config = dict(
    d_shared_expert=0,
    activation='swiglu',
    rope_base=10000.0,
    init_std_qkv=0.0361,
    init_std_up=0.0361,
    lr=0.00207,
    grad_clip=2.0,
    seq_len=512,
)
Below are experts of layer 13 (counted from 0) of a mixture-of-experts language model. Rows are named router (the router's row for the expert) and show model dimensions 0-191. Each number is 200 + 20 x the weight over its row's rms, rounded and kept within 0 to 999.
After each expert's rows: a language model's description of what the expert responds to. This comes from a sample of Wikipedia text that the model never trained on.

# expert 37
router,159,213,208,198,212,198,189,226,222,234,180,210,234,195,191,215,236,171,240,179,230,175,211,179,206,221,199,169,194,205,215,189,218,219,177,214,205,172,171,164,249,225,206,196,203,204,171,199,209,211,199,190,235,186,206,187,179,207,216,199,183,191,234,194,195,203,173,173,202,211,204,194,210,216,205,194,191,205,212,192,207,193,192,197,243,215,193,196,224,214,224,197,211,241,226,182,228,224,190,225,161,169,203,232,228,215,224,202,190,228,251,223,170,180,190,189,198,217,215,191,204,196,176,190,186,182,174,193,182,162,221,174,207,170,190,186,211,190,162,228,214,220,236,199,238,173,163,174,221,226,210,195,158,201,202,215,218,221,210,193,195,202,172,202,186,193,200,188,176,225,209,203,224,195,193,179,209,180,175,219,214,216,202,194,227,185,201,169,225,197,195,175
Description: Name-initial word pieces

# expert 2
router,189,184,231,163,191,185,207,215,224,198,203,193,230,189,210,181,176,215,199,240,212,173,181,219,197,198,236,213,178,221,190,187,219,188,193,251,218,184,232,169,207,199,181,192,209,212,216,178,197,233,255,190,220,173,198,172,196,226,187,193,194,233,208,191,187,172,204,162,231,201,224,202,205,212,218,205,179,215,191,228,190,213,212,168,189,204,233,190,217,214,229,190,184,224,214,203,187,217,193,198,173,217,200,171,223,194,203,187,198,183,168,187,168,204,232,183,167,192,214,166,207,183,204,198,177,170,162,192,229,177,191,217,240,201,196,183,212,201,192,215,182,194,187,223,187,172,169,202,223,206,192,235,206,196,205,190,199,189,181,179,215,188,234,201,189,206,206,234,215,233,154,215,179,196,186,222,211,208,187,234,223,166,187,200,219,231,160,227,203,222,198,196
Description: Place-name first syllables

# expert 62
router,190,223,161,180,164,182,196,214,195,187,207,218,227,193,217,184,204,222,194,188,232,201,164,214,185,230,224,177,215,221,200,222,232,185,196,197,185,197,193,227,189,199,222,201,233,201,235,212,186,175,209,195,192,168,222,205,196,202,167,183,152,216,185,179,210,210,189,173,202,187,208,224,217,182,175,228,219,168,222,179,246,234,159,183,209,202,197,221,192,210,210,204,196,190,193,226,209,220,206,194,169,205,168,172,213,212,214,185,204,205,218,214,233,196,175,171,201,192,211,213,196,197,225,169,186,215,214,189,186,175,193,227,182,225,165,205,234,180,187,206,242,215,198,174,185,179,186,215,190,193,169,190,183,189,220,206,170,212,179,196,168,209,213,228,198,222,208,215,189,178,161,166,175,206,231,220,186,197,179,149,171,218,213,198,186,208,219,198,178,199,175,233
Description: Spaces in tables

# expert 8
router,214,178,238,202,204,213,208,223,212,199,206,192,206,216,185,193,239,217,168,220,239,195,195,204,222,209,222,184,238,177,185,214,201,184,192,206,246,185,203,223,209,255,227,214,198,162,171,212,188,198,203,192,202,216,212,180,190,185,214,248,184,215,214,197,199,179,173,185,199,191,235,204,196,203,208,214,212,203,237,185,207,195,198,207,203,204,214,244,215,181,206,203,214,199,178,228,210,205,194,217,232,251,194,177,198,190,231,172,201,205,213,205,235,229,204,211,197,177,190,183,185,205,186,162,181,168,230,194,204,211,202,180,167,212,158,182,192,196,192,195,214,170,201,188,176,191,213,173,164,196,187,210,221,178,180,170,207,178,192,200,161,207,234,218,192,211,184,216,170,202,211,232,176,179,191,214,199,216,215,234,178,233,249,186,194,195,187,230,198,164,181,183
Description: Infobox and stat labels

# expert 55
router,239,212,202,180,184,172,204,190,211,207,203,157,176,198,210,174,224,197,233,175,187,197,171,222,177,160,201,229,184,168,211,196,199,221,148,163,213,219,191,207,190,182,218,178,202,166,184,231,195,190,189,209,198,193,189,158,218,194,198,223,194,182,202,195,211,189,154,198,206,178,191,201,191,220,188,178,189,198,228,188,213,205,203,202,252,183,203,168,212,176,254,206,176,179,207,211,218,161,189,226,205,187,195,231,238,203,193,191,187,197,227,165,187,201,202,197,192,204,232,190,190,226,165,194,159,202,207,203,178,220,196,175,186,200,219,199,149,225,218,171,173,193,193,202,169,190,176,232,212,195,162,198,211,197,213,188,200,186,182,223,219,172,191,172,209,210,180,226,233,193,188,183,227,212,213,221,217,216,204,182,189,194,190,186,202,186,223,204,225,183,212,220
Description: Biography lead occupations

# expert 39
router,167,189,222,213,224,168,183,231,192,174,187,169,234,198,199,211,192,207,231,203,235,191,204,177,187,221,201,223,187,208,189,205,189,231,203,216,200,190,175,181,240,199,152,193,218,193,202,208,222,170,217,195,204,167,199,180,208,185,192,179,217,208,213,205,206,185,207,188,229,201,191,180,153,195,182,174,208,217,210,223,205,196,183,213,182,195,200,202,216,205,210,206,222,193,204,195,238,219,205,198,203,179,188,159,195,248,208,198,199,209,244,205,204,180,158,219,221,212,199,220,235,217,218,182,181,191,169,225,173,151,227,188,192,200,234,198,219,214,172,197,216,193,204,177,182,160,186,223,171,181,193,190,167,192,215,222,217,187,258,199,181,204,164,188,204,198,209,169,177,210,241,210,230,206,204,196,204,221,205,190,210,223,214,211,174,185,176,202,235,186,164,208
Description: Taxonomy and section markers

# expert 12
router,237,233,181,217,171,195,230,219,229,172,220,178,235,179,189,185,221,209,170,185,205,165,245,214,202,211,202,222,196,214,209,188,218,195,198,205,211,156,214,177,202,215,228,210,208,212,206,189,212,239,200,189,177,233,215,225,221,207,236,215,237,218,224,199,223,199,190,217,201,233,223,201,232,201,203,190,181,229,186,183,212,200,209,231,203,202,208,217,208,179,178,209,240,222,196,218,195,228,200,175,200,196,192,192,163,223,225,173,192,204,200,175,233,197,227,194,194,204,245,210,184,188,187,191,214,212,175,205,203,211,187,224,174,214,156,179,216,234,205,212,173,207,184,193,212,174,238,204,198,194,176,180,193,156,194,171,206,190,199,208,215,210,192,211,188,199,165,189,174,220,161,199,191,161,192,194,213,181,194,214,227,187,235,166,222,204,213,198,234,216,212,179
Description: Mid-word fragments

# expert 59
router,156,207,214,200,207,189,190,221,191,178,177,205,223,191,213,171,197,208,220,207,209,166,202,198,202,234,219,195,204,211,217,207,189,197,181,218,182,177,201,175,245,211,169,202,200,235,234,210,213,207,214,207,220,209,218,167,205,190,173,204,210,216,185,197,165,214,222,183,222,207,175,205,176,225,220,181,188,207,184,227,183,170,208,172,194,207,211,218,187,212,219,195,206,225,194,213,223,198,184,209,169,225,217,151,214,185,215,241,189,213,233,211,164,180,205,216,194,172,196,180,203,185,161,204,162,214,192,224,225,150,227,212,185,176,224,172,233,205,185,217,137,208,211,219,210,184,192,200,197,229,188,219,179,187,227,220,222,203,229,206,155,203,182,196,200,228,214,193,177,233,207,201,195,208,207,242,183,213,176,182,217,202,214,177,205,211,185,194,231,184,220,188
Description: Non-English name fragments

# expert 26
router,204,200,201,188,222,217,175,193,222,192,204,188,217,218,198,152,191,212,137,189,200,173,194,214,202,188,191,206,186,180,202,159,202,208,167,170,227,206,215,205,172,191,185,219,214,191,169,190,202,199,234,202,177,186,222,197,209,176,182,213,201,213,226,166,218,178,175,226,198,181,171,193,194,207,195,198,221,211,184,215,206,221,198,188,170,171,219,202,178,217,170,216,221,181,195,224,216,203,201,165,188,195,194,209,204,192,230,204,216,216,189,194,208,196,178,195,210,194,227,169,168,181,188,203,163,207,207,219,196,210,183,184,203,215,234,167,192,227,210,172,233,187,168,220,236,168,201,196,172,178,239,185,205,181,198,206,205,232,161,199,180,198,182,225,232,208,211,210,196,248,210,234,239,188,212,207,173,199,173,167,208,219,205,211,227,177,207,208,204,228,176,254
Description: Auxiliaries and list starts

# expert 60
router,197,190,206,212,187,239,191,183,202,195,223,195,209,216,172,213,237,207,227,217,187,197,165,210,186,204,168,200,183,203,179,212,214,196,223,225,200,186,184,222,175,203,201,200,207,194,220,212,210,174,153,184,210,182,237,157,218,179,209,229,184,186,184,171,214,205,198,210,220,208,177,210,208,197,190,193,219,202,183,174,205,169,165,171,178,212,219,184,210,203,215,233,226,204,194,193,226,190,212,172,198,232,205,185,187,185,197,194,184,215,212,187,214,199,212,143,209,181,228,182,176,223,249,149,197,245,192,202,182,192,205,231,230,225,159,202,189,216,202,207,250,195,177,196,166,202,189,222,237,207,171,165,189,194,191,178,196,192,188,223,195,181,231,199,214,224,229,213,200,210,156,212,203,215,236,221,204,211,184,211,220,180,212,179,204,189,204,178,171,192,209,197
Description: Taxonomy Species colon

# expert 33
router,172,204,210,188,212,198,163,182,223,213,215,182,206,169,207,166,164,213,225,185,202,182,188,198,202,199,190,170,184,219,202,222,179,163,192,178,207,170,188,168,239,221,188,203,170,225,217,209,186,185,204,177,198,189,179,194,205,178,171,190,187,183,198,187,190,205,202,174,170,211,216,208,194,199,210,167,176,237,185,176,184,209,194,180,162,198,190,225,200,199,210,182,214,210,200,196,229,197,180,190,169,205,221,190,184,178,225,187,172,197,218,206,205,179,200,203,218,200,219,146,205,203,194,204,156,202,168,183,228,159,242,200,200,190,208,197,230,197,182,223,156,231,227,190,195,179,161,203,177,208,238,236,204,198,191,201,210,218,211,189,176,204,215,197,186,206,214,181,212,235,230,178,193,217,224,236,220,213,196,178,235,224,220,201,221,203,169,199,227,163,221,170
Description: South Asian, Slavic name pieces

# expert 52
router,240,177,200,227,188,198,219,210,192,203,221,177,177,190,179,210,222,220,254,229,181,215,193,213,174,190,221,193,191,197,204,215,205,191,176,180,212,193,209,194,170,238,209,179,192,190,192,233,195,181,204,180,190,217,180,181,190,182,217,193,198,217,155,203,207,191,175,184,219,182,175,216,228,212,207,173,212,221,215,216,205,160,188,187,211,168,198,194,247,237,182,198,216,189,178,223,210,254,211,188,212,178,165,207,200,210,212,171,213,211,198,194,219,244,184,221,193,195,205,223,188,240,149,188,208,201,245,225,192,174,223,193,208,236,183,195,174,187,217,216,225,189,191,170,211,243,213,205,219,186,189,222,172,200,206,207,159,200,174,220,155,201,192,202,230,214,182,207,211,228,223,175,204,209,212,206,184,192,211,203,206,201,210,213,197,221,228,203,170,199,214,194
Description: Government and media adjectives

# expert 61
router,236,202,178,198,178,215,220,216,158,198,203,179,196,190,186,203,226,211,230,205,201,205,170,203,230,211,231,175,229,179,202,235,218,218,159,174,220,215,230,213,188,221,225,213,196,178,176,202,153,199,162,186,183,209,184,176,236,177,182,230,179,193,225,158,214,160,188,217,211,192,221,213,214,197,236,212,201,207,234,185,216,216,195,228,211,173,233,223,205,187,179,214,181,169,178,212,228,196,185,207,217,210,174,187,186,179,168,205,190,210,201,210,212,193,207,202,170,194,187,195,179,233,208,180,144,216,191,219,197,196,188,221,211,203,171,199,198,185,220,149,214,180,212,197,181,223,203,178,195,178,186,189,222,188,195,199,191,198,165,237,178,204,216,224,192,191,156,218,210,236,197,204,190,223,202,195,186,198,190,200,194,217,218,199,215,176,214,230,216,183,195,229
Description: Roles and credits

# expert 40
router,197,167,160,215,195,209,183,191,210,189,200,191,172,227,230,193,160,177,207,208,163,180,174,189,219,208,198,215,195,178,181,199,186,227,230,207,209,235,181,183,181,222,196,225,214,217,237,162,209,176,172,181,194,170,185,189,196,189,189,172,197,207,171,225,170,197,182,171,221,200,221,207,194,176,216,187,208,184,164,194,186,176,220,172,194,210,189,190,244,203,220,237,206,195,172,218,158,188,222,184,185,215,201,206,180,203,222,178,209,212,196,180,205,180,162,209,216,176,193,188,195,196,234,178,217,194,200,231,186,236,220,184,200,188,227,206,163,188,178,227,234,180,174,223,189,198,190,208,217,213,228,167,206,186,212,204,204,167,201,190,217,202,224,179,215,191,228,211,206,189,213,183,226,190,174,184,182,226,206,180,167,181,183,179,211,176,179,180,188,213,224,249
Description: Infobox list markers

# expert 14
router,228,175,213,241,221,208,211,161,198,213,221,237,228,211,178,182,221,236,182,204,208,214,206,185,198,223,188,207,211,199,191,219,182,193,177,183,205,222,202,187,191,180,219,202,202,222,173,236,209,225,224,183,171,201,186,214,212,178,209,192,191,209,214,184,225,189,181,229,182,210,228,184,182,169,193,216,177,188,204,184,207,228,208,228,208,209,203,169,176,191,216,185,174,200,182,224,194,229,183,204,200,214,183,203,177,235,216,218,208,205,205,185,203,213,235,211,194,172,165,204,194,161,127,193,190,208,214,191,209,189,221,226,205,223,231,232,226,213,228,173,185,210,190,185,201,217,210,214,169,172,232,187,227,190,206,222,221,195,180,199,242,206,210,193,208,191,168,212,189,135,216,220,156,208,203,176,184,198,212,176,181,193,160,191,197,209,205,191,215,218,184,202
Description: Predicate content words

# expert 18
router,205,187,196,161,190,193,210,190,212,186,198,196,176,207,206,178,188,187,214,223,205,211,203,208,169,189,197,204,213,213,200,229,232,196,213,235,211,200,178,238,187,205,183,204,195,244,174,201,148,176,216,201,190,168,186,187,224,164,191,211,174,204,205,204,183,197,182,172,185,185,223,184,235,232,209,199,216,221,201,206,216,188,201,174,202,203,234,185,189,208,178,161,221,212,216,212,181,159,196,160,174,203,218,195,187,192,208,192,212,194,207,193,185,174,211,173,183,182,228,195,164,207,202,203,237,210,200,224,181,223,232,196,187,167,208,158,180,159,203,224,229,198,179,209,222,188,210,178,194,214,201,192,217,219,196,197,212,173,221,231,144,194,188,193,189,227,234,195,193,211,200,221,223,220,239,247,210,184,201,168,195,163,188,215,227,194,235,216,218,174,186,188
Description: Sports country codes

# expert 57
router,227,208,180,183,202,197,209,206,203,195,199,208,184,176,235,199,180,193,211,210,184,164,166,235,225,199,194,178,205,170,200,166,187,197,224,206,222,170,209,233,181,227,224,224,180,226,213,211,216,201,180,176,193,209,174,199,202,227,180,181,203,177,184,196,243,222,194,227,212,208,199,169,197,201,200,178,160,224,180,215,209,189,217,244,199,205,205,218,220,168,203,201,203,157,182,182,143,210,185,165,188,179,158,219,179,194,173,223,210,215,190,228,196,204,206,206,241,205,182,173,200,177,227,195,219,205,181,196,198,223,167,193,186,225,185,202,217,187,192,214,236,224,198,238,200,205,196,211,170,190,197,176,223,179,216,159,209,183,206,198,199,189,226,234,223,213,227,201,245,165,171,240,183,196,205,194,226,186,175,205,183,211,214,192,206,207,200,209,196,198,198,179
Description: Date-leading numbers, prepositions

# expert 32
router,189,239,199,219,209,172,228,225,223,191,205,212,221,190,216,219,236,222,182,177,205,192,200,200,217,238,168,167,218,176,239,197,236,213,207,212,193,185,215,196,241,186,229,201,198,195,201,208,203,199,207,184,223,194,181,209,178,189,205,175,180,171,223,192,236,207,188,187,170,189,200,191,189,202,184,204,214,220,193,188,197,197,192,219,215,215,213,219,215,183,215,207,193,225,186,222,219,244,220,221,215,181,196,183,198,227,193,179,191,220,239,200,176,167,172,229,191,215,166,238,211,227,201,183,231,179,184,193,209,164,181,185,192,205,194,166,196,218,165,209,185,205,206,162,185,188,237,187,190,209,213,199,171,226,192,201,193,185,242,174,193,217,174,196,173,151,187,171,188,233,204,177,223,172,191,172,190,175,197,223,228,220,213,168,172,190,220,193,206,174,183,193
Description: Latinate word onsets

# expert 7
router,171,221,238,173,230,221,170,187,225,182,227,211,242,200,196,204,156,178,211,198,212,178,199,193,211,233,186,193,195,178,212,191,200,200,196,229,240,180,142,191,234,228,194,209,167,225,208,181,203,225,245,226,214,194,206,163,237,175,190,220,154,199,211,201,210,213,208,202,223,242,209,208,168,208,223,172,200,222,182,200,193,185,205,179,210,192,212,224,198,195,196,178,217,208,218,184,190,231,216,217,171,209,185,210,211,168,198,209,181,187,228,204,207,185,235,191,189,219,215,176,213,158,191,217,177,202,175,205,185,205,234,202,210,218,200,188,222,189,202,241,165,183,206,206,215,214,200,194,219,217,173,203,175,197,211,208,224,212,195,205,174,176,215,214,206,221,157,207,205,218,190,239,178,210,190,183,217,198,168,204,209,193,223,229,213,230,218,183,202,190,195,184
Description: Foreign surname pieces

# expert 24
router,181,195,232,182,224,162,192,214,207,217,211,185,207,186,201,172,199,185,206,183,210,182,232,200,221,225,159,183,205,234,204,213,184,206,191,196,201,180,164,172,228,207,171,215,183,236,222,217,189,204,222,152,194,154,181,208,210,195,184,162,186,192,204,198,182,171,223,162,220,182,227,190,188,214,221,190,194,214,162,204,174,191,212,188,177,186,217,236,198,205,210,204,209,211,196,197,225,182,200,184,177,217,208,172,226,187,193,219,191,200,209,207,167,163,217,178,192,174,210,159,183,197,188,209,156,224,190,186,229,175,213,233,196,186,190,198,209,193,197,209,155,228,195,197,209,199,162,207,204,226,215,219,224,175,207,209,182,204,214,213,167,202,206,186,167,223,220,183,215,215,221,191,202,184,209,253,211,219,192,183,233,204,208,217,195,215,173,182,238,176,232,191
Description: South Asian name syllables

# expert 45
router,218,212,177,193,188,207,181,174,234,194,236,186,192,191,232,233,197,228,217,194,218,170,230,210,187,202,201,215,183,185,170,210,195,230,142,199,209,200,202,218,160,185,199,202,194,211,197,190,201,182,176,195,191,209,230,196,210,193,185,236,206,217,169,220,192,185,175,217,203,169,156,202,212,195,197,177,172,192,188,216,228,213,192,205,209,220,220,203,196,218,202,200,233,179,227,229,215,152,172,210,191,214,191,205,227,237,197,206,213,193,204,184,228,202,197,168,211,206,201,189,168,195,257,197,199,222,199,209,201,212,154,193,185,180,210,188,176,212,216,237,187,208,204,227,181,203,178,212,208,217,193,202,201,172,200,195,196,183,223,202,219,182,188,212,211,222,236,206,220,133,202,177,223,166,223,223,226,207,198,212,174,212,196,157,175,213,204,216,166,182,197,222
Description: Commas after phrases

# expert 5
router,204,240,225,211,172,216,172,177,207,224,201,203,245,176,202,187,216,197,207,153,232,204,188,207,185,223,237,188,193,191,175,179,208,229,160,234,215,176,214,203,225,232,241,197,231,220,206,207,206,204,246,198,223,167,214,206,188,219,205,182,177,208,177,235,178,184,189,168,205,219,220,182,190,203,220,190,168,209,195,191,198,180,195,212,191,249,186,172,196,187,203,174,206,199,209,207,180,238,210,165,186,201,211,180,212,218,173,194,179,181,242,214,185,206,185,182,232,189,192,189,186,193,197,224,195,181,183,197,222,171,207,190,186,200,179,198,218,209,221,236,167,191,187,223,174,185,172,189,232,205,214,195,194,197,219,193,188,137,228,173,210,215,204,216,189,190,215,182,202,222,194,179,229,240,209,181,191,214,201,207,219,196,224,216,188,188,193,192,214,180,196,182
Description: English name-start pieces

# expert 43
router,224,232,212,191,206,220,189,178,224,206,167,195,184,203,208,168,215,178,210,221,178,173,196,215,181,170,207,185,181,174,175,195,231,220,216,225,217,221,197,223,166,182,183,193,182,202,180,205,195,222,140,160,215,231,209,207,222,197,187,241,195,173,214,177,191,205,170,225,183,220,192,189,193,171,186,207,216,219,200,165,170,183,162,198,192,216,185,168,201,197,199,211,208,200,175,164,186,167,203,225,199,173,182,208,197,183,213,186,219,225,198,209,209,211,200,182,203,203,199,228,209,190,248,206,225,186,211,218,177,200,214,232,203,172,183,200,178,185,189,177,170,201,196,228,183,241,200,184,178,218,184,201,190,247,208,197,198,208,196,242,219,169,215,186,190,203,226,210,196,220,186,188,181,184,239,221,209,175,198,193,144,171,200,225,209,218,209,203,207,219,222,189
Description: Separators before names